{
  "n_layer": 8,
  "d_model": 320,
  "n_experts": 128,
  "experts_per_token": 8,
  "d_expert": 32,
  "d_shared_expert": 0,
  "activation": "swiglu",
  "moe_layers": [1, 2, 3, 4, 5, 6, 7],
  "router_score": "softmax",
  "normalize_top_k": true,
  "routed_scale": 2.83,
  "balance_loss": 0.00569,
  "balance_bias": false,
  "router_z_loss": 0.001,
  "n_groups": 8,
  "groups_per_token": 4,
  "init_std_router": 0.0061,
  "lr_router": 0.000248,
  "vocab_size": 2048,
  "norm": "rmsnorm",
  "norm_eps": 1e-06,
  "tie_embeddings": true,
  "optimizer": "soap_variant",
  "lr": 0.00339,
  "beta1": 0.95,
  "beta2": 0.99,
  "batch_tokens": 65536,
  "seq_len": 1024,
  "train_tokens": 465300000,
  "steps": 7100,
  "dataset": "wikipedia_en"
}
Below are experts of layer 3 (counted from 0) of a mixture-of-experts language model. Rows are named router (the router's row for the expert), gate (a neuron's input weights, with its number), up (a neuron's input weights, with its number) and show model dimensions 128-191. Each number is 500 + 25 x the weight over its row's rms, rounded and kept within 0 to 999. Numbers have three digits each.
Before each expert's rows: a language model's description of what the expert responds to. This comes from a sample of Wikipedia text that the model never trained on.

# expert 36
It responds to: Copula and auxiliaries. Verbs was, is, were, be, had, has after a subject, as in it was named, South Africa was.
router:544498501525485515526529485530518463465518497523498501525514467524540493492526467533488467498512485587487446492521532500497493527529523502493497501509517514488478509503507528513491508464522487
gate0:465489482448506522509509495499504515508526458504505507527491550514516499510532488537506452465529488466484525476491503504464521505518504482508497478541521455498486476495492480498525501535473437
up0:488489513460495502537501456482479496507499541519487511553483539486532535468519454469485486506541486451491486495491492500477506509494494518494487480520547524530486495502473493523528504477465489
gate1:475514472505522484457510506493543461484509518491472527520565512501489520491468511523510518497516478537506477485529507488479480513513493487519485542515522434477511476480503497457468474518464509
up1:487514483492522473480503508495532452489501488501498528502565510506455528514478510530514505514525499511505466487500490501477482500519499493501508538508502433474471501477535475463468471527460502
gate2:488494504507535517497477483526511505481545491496513494493526498497519533498499486491503462520519432502492492522511519506499514483480481546513509478446450508501519523501509505514525498481467512
up2:514504508506489486533484498471500500481501511454502480491506496562514489496478501546523529502503529456511496488486467499471452507505532471500505511528520531479510513506498461485494508556519472
gate3:466508511514483493488491457541486474450457502517503467528505483497475468453513476534519515483476477539448460511492460492515499438489502472510520482495499526486511440556500490507481497522508504
up3:459547460533484523496547543555501479462509499522539473505467492493504517539525509486479485524511522527494499478522470508518515478505489489490490497471498512498538493488515488487514483528487503
gate4:538510486493468531488528529511473495493519515503482475542514472503544521481537472537477523513454509522490513513581518514511486529523518437510506499504489510501531490490472474504489508460535479
up4:490488478494525474500451448459520500515500493535515522473510519553487440540495522470524483511507469460516496483456505508485529489503467516501487512514493481454461508509508489487494501548464504
gate5:513521499513502513488494508507453529511548480524523513518503504522528522523507475483496460509483493496481524497536477516525513501495459498497507513456487473477503480508494550459504460474484497
up5:482539510495513523485491543509476505535494507538518487501501530482526491541517488480504447487501487503499491508506525486498537470513475538461489473471491470507516477496512537490483461469461479
gate6:482536518540473526504563523514509504493528493464460484466503531508509451519481501482541481480488477519484489489546487474492483475525478508483505489495488470484479531493475492527510496473506492
up6:505494539541449469483546496532474539481532477459472449486496534513492476497503484514512509499487483491498479503514484497484526493521449480482518483506496462467495567497493499536479484512491516
gate7:492471513486488561498467524507478518473514528504546488534546474466487495486502469448520494506509471481511528496522552496500493504494509514477471502463515475532501490458483506529498476505535449
up7:497548458537488459508457494469514475517483480496474542493487512548516456563498513535494520552502518527485533521460467522518524480512480536538515517536485515502486492515496494473482497530501521
gate8:514513519483527567500477481473540471513505479560526542486482486518500495461540492493458500504530449477468505539508535520474509487460486493520479533563478544506506484501488517503487499530476500
up8:460470547491464501546486524497497504521498503513501533547513502524533517480499510504447521500535449519506487495512523500515534498512503479519444527526505537497517447517495540513502537460453488
gate9:517541488495487539478492532491429509494500491479492550534499457522486485507498537538501465462486492522537501550509523495469534511546492465471473523525497517474506493530485547517492517535506480
up9:474524512506472495547495502495455516523484482511514490508498525535471463485511465507477510515495521507502509487505534489486497465501498544480480482520476495542508534464492515463531529548527506
gate10:499529482533497505531530499483496483505526524467472510510504476478522456553492496525536519496469500490489500476496499496523488466549506507520463478453476464512526487449533490516522524504499507
up10:451513499536532495482522478505506520530513514498501527524510520488461489467520506490485470508555505483495472480525508472493537531503504501499468513497549508512477489543471487504486489509503495
gate11:528539475507514492515520495459519511458505476508459488475497438503514481508491467530501517489542493483464429462476487530496478484544456555523481493490502509535525505494476482481490533508508518
up11:488470521474493485483463495540472495555500511529508499551502573509502486474502512505515486527469533507525548507527507496514507523489522437486532514487487446451467496517511486509488494483529498
gate12:483555503527496538485500522559514450515515491526490545484503475495449506477522534516516455492493460480541479508472496476511501495491532568483500527521498519511496487501470476468499500469533500
up12:521466462521509483526516462431508517538500533480486494528489508533509509547487487492489540498548502522467509508509503524503481509514454482529529492509509474449479517497533512511493488561502510
gate13:450537539521473526501434474523497489505510500494519493489473508523499493515528480456471460467503510452480496481475530488548489513505475517461494538457533473498495496516512525497457509492510504
up13:489514528493500511498500508529497484527476528542534489502400542491487482548502519543496480477484507479524538482483535484482491515529526515506469492525530500459540481525470487523514496483450484
gate14:546488396482499529532510501498484497473482494512504530533517486455496522523496468539527471546496508527511527552540516510501518478483516500502460510544491505492506521556520523459490526501518561
up14:543533565516505502516469504492531499526445512507469476501467486489443480495544524524491478476495466467470512482455506492508474523448491493488509513502498494483511514516486495515502495500499467
gate15:513528520507510519501507506492451512492506444530488496518503506490481473532491487551548502514501521492492483510560510503480479504508528487490500508464543482505479481453492513495482483478500453
up15:499514488463511514512475511483508518489537465531526509475495479524486505496478528472527473489535467488520465540465478540485505507525541478487516472509521483492505466516502469510500505489486490
gate16:455493541495522501509498477485498492527520509492493517564488490516518499455513530498522488474508493549545536480545536514542496513541508467482492541492486462465454441485488486496473468482509480
up16:505516518503501488500511451487538500488489520495481503524487466488479485495492513498500505498471546543510462515483454465522486527502486499486503473558493501503494523536539474551463529483524483
gate17:501474506516502510519489518499493489507500493464473469454470494501471454477490479533462501513459496501487515513497510485533457538535487532481497582477487477506510513551534501495473504472497508
up17:462523522538499513512515498486521448506484494496519527494493554514508499507484531496476504511508476455502482460494507486528495510533488510468503520483540485562514515487480520492499526498506501
gate18:497525498524503537518466490499514477531498494459492471481527465522494457503487488504478534522501489528538504483527534532511469514496520512545488498520499470513532549553493494471532527495491503
up18:445488463512543478548487502485484510498534493517512498563432464530512563524495484470504528545489519494498496533526537545470493428519491494512471475474483485492515496499501509481523516539547538
gate19:557509466479535518454481515510497459493520513535517485521524493516492484512521469504476519507503537487447469514454516508523520514467540472505509485439518493545524509515475524442476494476487520
up19:475489486511481468529538459500497495510528515485480497474515487528523464488475497474530491491503499525517536482545495509469508486525492512528491513540490517465493505499512459532506505537538478
gate20:527538501489497514552477486532476511500510525542552558509544489481472505535454515518526501544531515508493485479488529473524479551501493438488444462469507498538535504488494470526516503504436515
up20:469543502491492492510451505472499490507477496473505533498515496471512501539489506451515518540492548475507522522464491452485472492512494450487481483470503551526528491491503503513500485495541500
gate21:466479536453483523538510468476522507496478508499549478500482492470503478544484516507505512467495508505517539487498534459509449493533486519541485502506537492504470505532475455499494497462504499
up21:531533462540511505459486491467528498535509482473470520491491537513480492483502505453509486515477475512496492499513494503510479534517503505467500532489518526467548486530527521515492492511509505
gate22:494510536459478508507488505566508506505482485522497500515494485497517523487548491512507501497532518503491519538480500510494493499547488463503503473499495505459504476519471510506452475458546466
up22:496509460513477507505517507473495491538497493506497501481490503519493484534482487538516516483452501473475519533523486510519542500491552548516469521463523519517505537517497532440496484498491476
gate23:500521550470467506510503505475480476480510473516538513474481499485517467512505452506477555495491499491507497460486531523493506467495501476478484504490511519490494444508435505482545525517517481
up23:532486507497510468481501489522518482461524510497493481500514487493508515469505521529529466490513469508475490505527490498489463521470415476478521501513489444457489503492536518503454505500473497
gate24:520505481505532518459485537463483505537492498497490550514510474541477506526501473487520472501469462498488487510542477487480522488478521500505498523473535483518485510505470558544518462490508483
up24:524521490499472497483534506492501498495479539492504571481514542508481515468471496467498455511532459485516470491509460479520489509504505535521511547537531520528508493509476523517521479474536535
gate25:494529477499498474469543493518517508498520504490486481487546528506531493514496492540482485506524473519477488472455530545464476496529543483537528512472507464491499538452533497489476494451490482
up25:482483509500495531509466510490496478529476503506553527508471479496486526492496525435502523490484517492505491505536492476541511539472457529473490497498492539499515463538464483518484482540561523
gate26:471561463506472481474525498482508480514494495486470479513513501529521543550483469524493503534511478549492487543494513540479457517526568484501489491420534500501524482496464522517512468498557533
up26:531447503501541550500504469525519488482568502526522504484515452496475510492521462529514488465464502491488531484511503497472552499466452499513515483547462479497496506489535486483487512498470501
gate27:493510456497491505505499527553434472538549501495493513513499557500524476485463500510481498538499476511488490512493484553445504477486508523509544529508509472483513487497506489487498493458489534
up27:524513491500510502497494526548464513507496492464485515507483555521534479495509495480478519523480469521527508504500472573495517467507535488502502489516514472500516473544508490496496497442521558
gate28:551516497550515516500486476490507481478515537502473499488502459505485487515507466525478521545516462531532425516456473490519473520506494524492462520492505488494549491516476543538489516504445446
up28:458479496431492526491491491498523498539479490500511466532519527498520494504495524496532475502482510441466530480503493526479512456478533492506540493471485513495475524480500469459497487507529545
gate29:566519511506534515435504527465506482515543505500532487514512522538485489517512506497530423513525481520526473524522530503493542559548522530498506487461447487503514505497488489519439529516448487
up29:542517514446531526446504491493469488516534505500498513499462512507482484503503498500522469471502467532523493534501537503492542548551498537494513490462456484565537458497495492510480470482461476
gate30:444516490497508526500529468475492530484485497473487512477497515546482487486532470512464501516495487530510498469520533504488541470534525487450469473473483498459539484478530479515487473500500468
up30:526508495532529539489459534529478500500475518472490500465510479449474461514461510549493491516507470469471526494489497499485508551558496519478462496487490543473513492496450516499517472499434507
gate31:528516489520491498524475520504518507446510443451462494521489499499519478485551477532507484522492518509494528475496535554524494512508488507472471490558449565461522528523514501534493482480538523
up31:491504464464529548484478523535488507535534498500549477456496508505486490527470492477502500480465538467508539516518523524455526491516492498505482470455447517481505471492500503507493485514488517

# expert 45
It responds to: Spaces and auxiliary verbs. Standalone space tokens before a word, the piece od (exodus, Wood), and verbs like been, made, received, being.
router:512473459504483517556503485489516477489525518524493511529551496531502476528495473512495465538505485545489460482516518510472494493548504507496511506489497529445482491535520504551490516495524482
gate0:509479476457489513461516484507487449502510492489499524467508479488463517488493481517451515479536488483458502481515512482500556486506496506508493495451535539462508485538480574515509498515499457
up0:481464492464475517501481500497490456492528483520498507484540502494520516512482503499471496495495520504475520463482469491491559474513517498515503502479517530447497507528501625513551484517498481
gate1:466432490473512520494484471501455486441474513520497511492491512500483473497500488538446480504513466506513498492540515529466525491500507509468512474532475509508515442482475502498520503503513449
up1:521451501473480493487503478469501503484519485499456490552510477484501486463497524524456465487528463436533531468502490491516489514486470548482488487489513497472502482520511518476526488522443479
gate2:503486512491468460551522483479494508512494488501488507501533486492527537541493488554465486534468499514535459536507478497495489463506507472512505511455484495451492517508534530556532460508480554
up2:564491527475487453470520482531492546535526529502479543525531486476535559513528502496495467501455515565464508480461530501476519470489513490491440529478461498477497467485482547503482480515501500
gate3:541518459523510461547472502478476497519508507471497475527513502484481470509507456526504469500518452500538466508532535502473521521517463528473515472490486494497479527528537465471514484487487499
up3:504487475521519470553496493501475530534537501462503492518504470483450521513506485454468501479496486506577459516502537531483479505528483528491487488506483483512509534529531463450531494521465511
gate4:523482510510458551494502485470501491518490498489521466511535456468512483556466499499487527484503500503501516511538520546462442491530437490496465475507581530445477451506500530460546519492491523
up4:485485512527480517522492526465458533507488516447480499490487464485562497515462503526530496481488532485534503507466522506493491511514442520495496483483531500509499462472476523510565496510482474
gate5:525487521535482492509486512508537522509479528510467473529509532492487480511460463541519517508494486478515514495493494510496546542503536468451551493450451460522455472496505496485493522506500516
up5:514489463476468550509504473507501478453540521508521514461512492472465480491504485491484485509457495521489491509496519539531504484512446528462430478487544516526549492468514471500504495486442460
gate6:512494470479521503494494482504514481536504511484476479507525517480529478523462559518536491490472492547520525516541520512469503495527493504517484535527511545494529497499557521521484504496473522
up6:515476455463477467480507458489480455508526502480504457524473553476515449534457558489510506468469484493514501504572526493491506529524526508525479530533531552489512493522551512500491509474478501
gate7:476500491458449523510531531512490479470517481498529503516495527586476500473467461518506520515498490500528480536490448529477543536499541503514523503470522505479499488548514484497547494506516481
up7:479505487467482493509534511491525486466483477472533510504526547556486484497437423532529503503491492490526492499501470520464583552516514493522499498508505473497509489519567504493525474503527483
gate8:517496505466451466521465489510465486502508490501500453520526481494475529541481545519495470498476475528500455483540521487463514439522508507534453476495501510504466479510534524547485465515520487
up8:504492488544529538461542535496532490502506525518498534491449521474510470481512451494486509508523533506508504537478508470519491538501509494487539512513529531481534485474480511462542518471496518
gate9:489538471495513470486525506491513487516553513474466536493555513462528443528466522527501439494493512576522511516540490515468518497498484489485525513525477501507561516494514485533518512454485466
up9:492547486496464458514524521477506495464505519481468526495532511456506450518452540509488454506499534544503489514548502514508514507472489516459528547486486485508561524530534486526503493464491458
gate10:466498477488528515520493506490541488500559520501524508460533489518476483486471524493526496539506496544496505511490496505483519495524510455489488500479535532497552474473496525511496531468515526
up10:531488461504451471486508484472488534520462465490470520515512503489547502534488464547500518501477486490484508469485513538541515504488511534481510473524484459510496543493478468516510479509484462
gate11:494489494531479468500456506496506490525483504581464510513511479500537528500528518523506456461503548516477513488489483539497507464533457507530519460457487507505487513495480479548485519467485528
up11:506483489538477499504471519484508491466489491543467534541506469467562526494497504519504470489497508495486463499462454514447512509549507517550519450489484489518502491495497481527476485506463520
gate12:472475490494493516495501523493489500492503488478487505533514491516525474491506504547460518493449506536454491505494545497526472434522516504487483489474551490519528444481521496491472456524484491
up12:464484482493531462534526515510523517469499449447527517532510504495545486432515501470498533488480499525454519505528544501574495429506506511510515511496526488535509474494502457516490459518492500
gate13:491509447496462506488493497481468496529521487520453474513450460502477511470489542509502460505519510521474478515504525501519500483496554512467492501508514487473478483490503473517493504528520489
up13:492533493485486493488508503482489496519498515509531493495476468492528435512492513479514492477485512503537468455527450530503475497519517482507491531503476483480527516528511472501492516532436532
gate14:503487467526515510521484515500535436464479493457512514518482546510504514525490499543523486487469517464514477464499548479564509502535489507492526495487500503485521476511502474432498460476514525
up14:504503472511502480556507508504538516545482486465500494506472538481477494513454481522525556498474520484543496504497515484528515497545487532483511444529517503480497494484510508474464461527472506
gate15:499511487462429555464484465488539516512482496513489556476527486541546500531502498519472480488493513538466500536530491468466532510490493508525502487554551511532500464536495497485505454521488550
up15:488465531558502459493509461489477474518539494476496480548509522464481500482509523521520491499525458469497482484480504502502500470521542505458523499473484521521514572494480463470499519505522466
gate16:527502496504474461499483529474514516504512533484500509508520485503505490553518495485481479477513501537492466482516532530488465512544510491513511469476472521523562525464478433515477444522524505
up16:528535490495534444466488537498490541518472520484501507489471492516514492519506491448465480488495492514508472534484524504531475519499491508523520486506490504518562510512498454505470455499519529
gate17:478512552571482525541484543499481486524467533472480459522508505478494477500498479518480498465508476502484496533505509507534479524500516464521475463499477521490466520529516475495506494486509545
up17:509496492478482461488491511507483488506538515472491524511491463516505494492461509460490467495497518474539495560470535516520434540519512495497492537506507524498454556562492493464486523496498551
gate18:511557545465408521481504485514522454484498524499482458498492506443497475540460466496515490488529501536509543480480496534511511450508504488479473499492521517491488535472520525479476509514481517
up18:501531474523461498531504501490495504467491504446451464447524466462515529503484496482514522476557491556513470508481475503543499536472493494527510532500527526450474490512513533492458507492525548
gate19:462495500520488508491538467486463476508492458528498474496474470521501478526468522485535494444479515470487477501526545472517509490519516511521531554468511498534545567475526515481482495493505510
up19:526477493478483445520538501493508515491470462507512504490487557462533485499494551523467456539533532534474488460512523458509485464473483509524475506490464488468493484501508503487498524548526511
gate20:467477487502492505538444521486475474538514476524497436550492546447495445509490491545508531541457494506467479535482506498525535500524499502527511504496511510485547522456513496519538499554578490
up20:531492530506469512501478481475519514510536501480498430530479508539506494504508499528505488542507520491474530522519495473470492482503487465507450522489517497511504520523494479485489512523463454
gate21:513521490488458518498472473510485448503507500493455474535480481509492513498467513545519499563520486462463514521497474472515490465517526496501499539529503506505498494520492509514530533489457465
up21:474511511478440510489487497489463485478482507442493498520476524478516492521492511518502506523507492468490534497457480444524476493447514500518472495502494509502530535465481512486505480511427477
gate22:477507487498520482449483481501518496556509530516480529497510511475533488501475470569474515518499478494481431509522501499469483455537529436519514507480499468487465489452502457487528520492463462
up22:510488459513493504477498520515521487506502494499476497504474523486454509463450528594493509531505475495481419495471513529502516433518500463497496488487479493492488457484499484513532516487509452
gate23:497510465534460487471527528535492473502485500525561516509495516503483529511503476452453494498469475496477463505516547526483514505542519472485514534480492484477455494448588544495480511507492500
up23:522479510442520515530472499455507501551487493469480478498503496515522486477528561524522496480526480497517542510506499462490446536471511520504475459556493515499536480541460482505453453519508469
gate24:528470571521452506513432493504489478530504521510463502483539467496490485529481480467492490524504480504480499534501535474508512489505505501529487500466539499496472470489527498485492533506533511
up24:502502550529489485483488519441471472575499464462457526485522512491520476517519494453507520531528485493458490479497533471509491500504486503502526470477565536504489504461487477503505508506475480
gate25:442471503505499494499484488518509497474499518486491483549530482499502501523487509520499505508471488443519449551508524486492493487523506509473522531492480522465500442500502525546489497501562488
up25:512506500516491488518503502476504488520491500519472512483496513504491517480506476509502508522536525581484525452508460521515476531510480496496498474513508499505506506537540505493521523507490537
gate26:501514448476450535490515487499489545518548520522555484499509530515489505517531521459497505502500480503474538506517551496564471482523465508459507490510516535494487477452506506502524522522506501
up26:496497468459487504474468497525504530500536481487527466503524529509482564506535491490508526503510494483532538483501538490498490491528475510475478547555493509484510461452516508488472550517474487
gate27:512486482497521529535499491487512517480516508533526497511504498484541490509491510504479491487505508553444546515511493478456522546494539513524512470487477518443490527490542543518522510526504517
up27:484492524517531513480538498490478473520475505508467484522498490592509499476496488511503500511504473493512463453496494539503467468501475516479527561500544516518519485498446487528488513470491498
gate28:508467494475489526493476497511511507478443537519496513478516473545494485538478512520465520529496503558518503552517507523520551509488486460443510469468541526489479488470494491507527518489527494
up28:529484525512537466503540505475524513491500460529476503475531518471492520479494500516498490527482483503448524465507486509479441488505508553503503518498459501510506509521484493501476496502512490
gate29:517502490477535486505469543521557537456498509487505486551533468531558471537452505444476477479530500540509471536505522558522507515517465543501500486496513472493541485527498487521497493513532489
up29:491516484474544468483479533553548528480490505459502497522520453530555471501465493446454501485509508491537491555471521565548527509519493531512479493534511432477536494537499479477518513528477503
gate30:517459516512484506532454505503526455470483510518523462537517512560509426501475547481475481506489541556526470482508435515488573532484473494514490511508506524538504462497547549535480502530521510
up30:505512477502514475456572492486489546523513517490497548502470495493502558476479480524504522497478451466524475508496532497508474496539521560487503496475518494477526480471486445467512494480504487
gate31:528479461465456496544507497494492555502491517558490444505554480477511473496514497516498508493469491524472506505501482480482510509462516531533537481462520480499488451499521535467480504533538513
up31:496489490481455478527530519478521537515440529531491484494525491449497511513504512505443512526497506526510513510535485465486505484471472472521466520526490470519461488511521518487496480526527499

# expert 38
It responds to: Spaces before words. Bare space tokens before a new word or number, especially in tables and after and/the, plus hyphens and year starts like 19, 18.
router:506478455525493522533530474500521479490532515532493484528548474539515471511514454522514487513508471539487477471507552513501463523497484501490531519479487530456477498530499458512477508484531457
gate0:429531461529515490494537524498536488485511492469488470512529453479459490515504507499474486544479475516479491485489488527461436527513496512481501484511508519460503506495481523483462519500517503
up0:537450473519495465514481509503465519465488508503502496508468517547540517487501465505525527496536537501549498560509520509525550448519508498473494507515498508499547521503510434493481472529513489
gate1:528476486480495503519493447504472461488477471482497474483511530539477463487500496511492485491514433525556490484483498506505495522500506464526502458497471524530517502521457495526469522498498522
up1:512474493450503493519481504472456472496519542532497482483523529451500532519492478497526552504476483505483518476505481511490525517476497511494489484551488513542451522503512468492548489488516513
gate2:502500508484516517503504487483530534537501500487486502512496521578497546495488477502466501505514492539486479509479469510528480478504511460506529514484509498487476449448508458528511523469524504
up2:476470513473472503466468493485506534542499515486509469493496498517490527484477518477438485513483499499468477504493479533473505532500477486514560498501541497471506476434489455497505520504509489
gate3:481507505491461530521521477518509496541509499507453454501500539437483469513516486509511540524482470488486470476507526539455534473484509539486469536457500531449471512488561494455514477474444497
up3:506526509518475498488482468513498477513527494520515496527511540496473480515507499533508519456502519487521554483510476515475539486517511472486511506507506502456500486526485495488508480458439463
gate4:460496509496513532459523495500530518471511501481445502511510449483522548512556488545466520490481513514498452513498516506538490515487511544478542491540482515474438513514555500515524513475506456
up4:486504507481519487491528538520519522482500486487476518509503476485534546480533477539456513489485544510502468488481502515542494518461505521511553467533463524505479513526535499507516486481482455
gate5:538514479501468487474499544498506500507492518497481479484525481516509518462527513537481485531478472499475495483424467497535517503535497457502503526474481511525482534480524469485474514531497490
up5:498498537501496553496467457497475499482510496472516527506442527520498507498479466480502508501497516512517492529547512506486470468482526528513502507504505495503483487447450505533533524475501501
gate6:474476497485518494495539500511493477524502474479509515481475493520527493486484487501507542523534484466516482497483527457499481497498489518533497486488511498507517520490496473498471498495553492
up6:462478515468470487516567550446511499542519491509488469481461502500539482437490525524548502482516523473507514472468509515505504507489504517476494488462518539516500522473482480485424494497505475
gate7:449463476502532484502545450511501492484458501530509508543539477525454504524506497465472474520544471514495476525518548509490485511512521474512514483474513491475555473479484493492479485514526529
up7:445464459496545451484508487518501515471502480494483472512510471512543540508504511447465533521503489511507476530480535548494500485547494473499528457466508496452514478525503484482464484501508495
gate8:540507490476477513510480489488482479492470541529498481503503500500447488506517470466488473480466485525550478478528478486508493483454530531515505509500508464498538477487522589536535513500515518
up8:528493498481454540478456556525480499507514465460476477488498484474513499481510485476540509488478488509501467502523505501509469481509522561485481518472472534528512512521499472496473478469503510
gate9:490504536487538473508520448532463518502505474503516535479547426546463503556532484471484505484491493481482451513508540498522492512505527514515508507497514473516503487527509487498495474531538509
up9:473487485493533413502489479526485522533498481498519518484531462535485501529512497454479542477485480484491483507523514513524499531528530501525483532479538488496511460508507496488543477521484522
gate10:543472488478500464472483493549497487491505517500492523492520496470490509545474464484480535491508501481500496525473523484480529462475459484491516488467499491466494474474514503533500529511572506
up10:517460485502512493498486508521528506510472502506494535513482504472507502483496481492489525503506484512444511532511521522471500534501478471472520492464475519472483437516507521534502467484540545
gate11:475435474541499484510482478498556496520449516501501489510492486575479516473497454475474498450467502505550508498505526503504488508472474482498505479494516456497521503510524472500467489486520464
up11:516515498528464515487435469486501514553533548484529519468516502534527535436507483562453525451493504477527534509491479497509477499499513507465517508505477514545506509496525503501482533509475470
gate12:531473517517510553507486502532522445526510419519480500499509517516533529501527451518509489502499467516484505514469494492505512462511493482513467486454509471485480526515467452486495496502471526
up12:488489497508522527495480522519538513466536416541511505475530515550503537485530456485504495502508485484486481536472484531499528555474529463498493511439460500490531503473532514501490484491477474
gate13:519465512480509453490508466499542486499538477526467531522493454502491513488504508499501510508485501514521474419488493461477488478463546493453507512478532488512493510515480496495524497510493534
up13:500471496535488470492470470478552497508526454503466500517497475497489503477503502499502502495478524553530484446505479473473479482454538501454482517498504516505495507504470498509535495520512517
gate14:534478458453494508490501489503524464480533481471458483486486515521458513484503477495480551504546439510476513523517466501560467496497525490513504493496519523466516528509467521472473512466477521
up14:462535551528517491502486507502500537523499502505528519515513482450537466525519522512505494502469558504518481516509505478469498478527490498502463530503490450511453470487536483521528477537530495
gate15:511526465503479503481484482533491531527488529501456459516546511492482560538513467550494468490484518505502503507490510474525483495527517517481508497513508513502508479529481529502486517506507527
up15:493478532503506546489480490493485448466514518491543528503451495541510469502468518505507504549526516492516453511495467524459537515478487521540500540465531451503470502453524443513485477479518475
gate16:502453455534456473508560516476484504533533451494510487515541499497506497524483498532475467449481516532472505501529502558517557512515478511494481511514483525503482522514520489512501492442499512
up16:533516485502514502514498520496462513532494498506491511483543464443536466489478520462521487468505506501473512484520495518503556482502494511518448483468483516510521492531521503490488457513504514
gate17:501499448504500510517515483546448449482490519495488434471480541470527515539478501472469514513555485477483525511480508515503482484468518510561519495511532509482462514489517493456463518500523498
up17:523485448499515506500503496541496479514486502501485467461470541496531508549492474489494533527589482471483515506487465514497495464468503527553529494520512533481495529469512495449463503504520485
gate18:494533515512500484544500495525493487507508478517453493532493508453507458529530463492529462526539517534486493509490483509521495494508476517514499510440457508501459497468524493525529459490506485
up18:495538518503441499536520539540497521511504480513467502474444508461484448472546469476509448517521510539476491539485472503497512495511487472520480518491472502503501512476493492522537475474501478
gate19:530515516522497456485550530498456521503491500500475520523505509467501476527530534522451492530497488522527491489501498480510487479469500453473496486454573507487473458499521472492506457504513487
up19:530520518501477505517554562499462493483501476479477513517474515500480458485529552519499480529498506537502553507501469529499512477483516485470482473452541563501501455526497488506466451494476506
gate20:505493503548506515522503482526483487493504528502512510493524524482516501508494453477483496539489467506511526509499531470504550511498527509482488473500517552504547471503461469499491517494499493
up20:440495489521499475471499477527486497490496467530516502487465476555513495483512539519519533518520549487521457481488497484475499503491525495503504504479480510494475511520524505477506504508513458
gate21:472491439521503453503518523531522516504497519515506469536506511518491445536484491537499523488510442552531530472495493491463531498474506470519512477544497516526495542469502462502577507463502474
up21:440522519487475514505466474541507517491495506486486458527529461497510499509514509525495508517561467469500456513507491463493517522543486524523508488517508465532516512524476516455544515561506502
gate22:497506495534552487497490502527452494465524459459502465509495523502497472532471436498494494502473488487544531493535496465492495509472476505492517503451521533522459477473518499462550530495528500
up22:520498472489458533475537479468580511512490535525495527497503452483497536452520545494503515497518517516431466502456497511518516484546508503467470509535503470507515504510479501563435462490474467
gate23:529490444511532533494501521505506512525508481509483474502502536501492500500522469543530529479496531484496500511506539504479508543507514486490508530546479558503506492475475470475462452533520488
up23:481501481511527534538503526550469519564489508540482491518504472516499499475510503531502525457484503496497514490464481515498477478515518462514507480520512535526542497543466536446471493532490483
gate24:498496481502472493495512520511504470540515494528513499536554518535523494483464498513455505483499482489546516532493500455496504489516469517519478537488532469535490498489484484496479479475503464
up24:490458498491491476514502496489499567541509481488487465545550530547523501454513502527461518503482494450519513525503508476481487464497495496523482533477525491537507495466473489482483464517515466
gate25:539515495552484484464537476498494502460453514543509510513469519544514523478528523481466472504514507503528476450492512534507491469489542477495479515499466542506462515472555508488526548457519514
up25:463451498497517518495500513475517471491507484503487497519537451451483489505510494508506515493491452456502501535506509484455517520496489492493485500529460467477533528564456541523473451507530477
gate26:483554448515490572463516522479483492498535479480476495521537502525506490498516494485507499517500462507525541501495442482467518511476509492505502474472495495463495498477503471480488503476500548
up26:534451504488515480549509476497486486496483536515492500509464481503540517456508493547490506474499522476469462492514533517508474529546520501498475513500500520514457515482502565504513507521517466
gate27:507479494519492526498494492482534507483510507548519499496586475456494524515542473508520437511527482507521546504477518512487555524495485482550521495528467518540454474507526498509472500455476499
up27:495503503477498492527500514485463528495512548461470478531490516502530457476512501473502533541503546475481454469501520501473458536527522517482459522473536491499521523518478535512526492491505498
gate28:552502496495488500470521469528498495554536508499491509505494494480481526503490507492513502495518458511541477502474516522451499545496538532544541508476503508492522494520492518520514552503520506
up28:483503479516517464493514500493489497443484497475519492520517489549480477506482480537482507505422529487477474491496504458531498451513487509477486528495470502486498523500531476477504475535519484
gate29:478480494522515539524518491469570524528508514472445517518532510496488521499519511463471519551481480512544536474510538516503486474510564516462500508492493558497439504490530519474547480499546513
up29:469523470472502498514494515478531506522492512480484517527519488475479500517527501438479513522476494517484520533501571520505488528484528494481513504480471556508483446506519512485506481484484525
gate30:521496512503550492527510478480512483498522493466477471501523496477470502497512474539471474490496529505485517494463506471458506526481538483481534482501505451489484502503494472490471462535521481
up30:502498492503580483553500504486513506499478476483461499501490485498523492505488501489523484489531543489469520460482559512473494501512532479500526478522512483488499512532508488493461518530523511
gate31:496537488488492501505565517505498491458493479551507475466515459499497547483508486504507471541496505509517528491503502520461511491492509456468529496475520488484491468536476525525508492520513515
up31:524472460507482547487488479475497504474481483506470521444470565504489415497487528531500534488508466517530520511525472512515497518496508498508500500499490510513528497500488521503516518482473506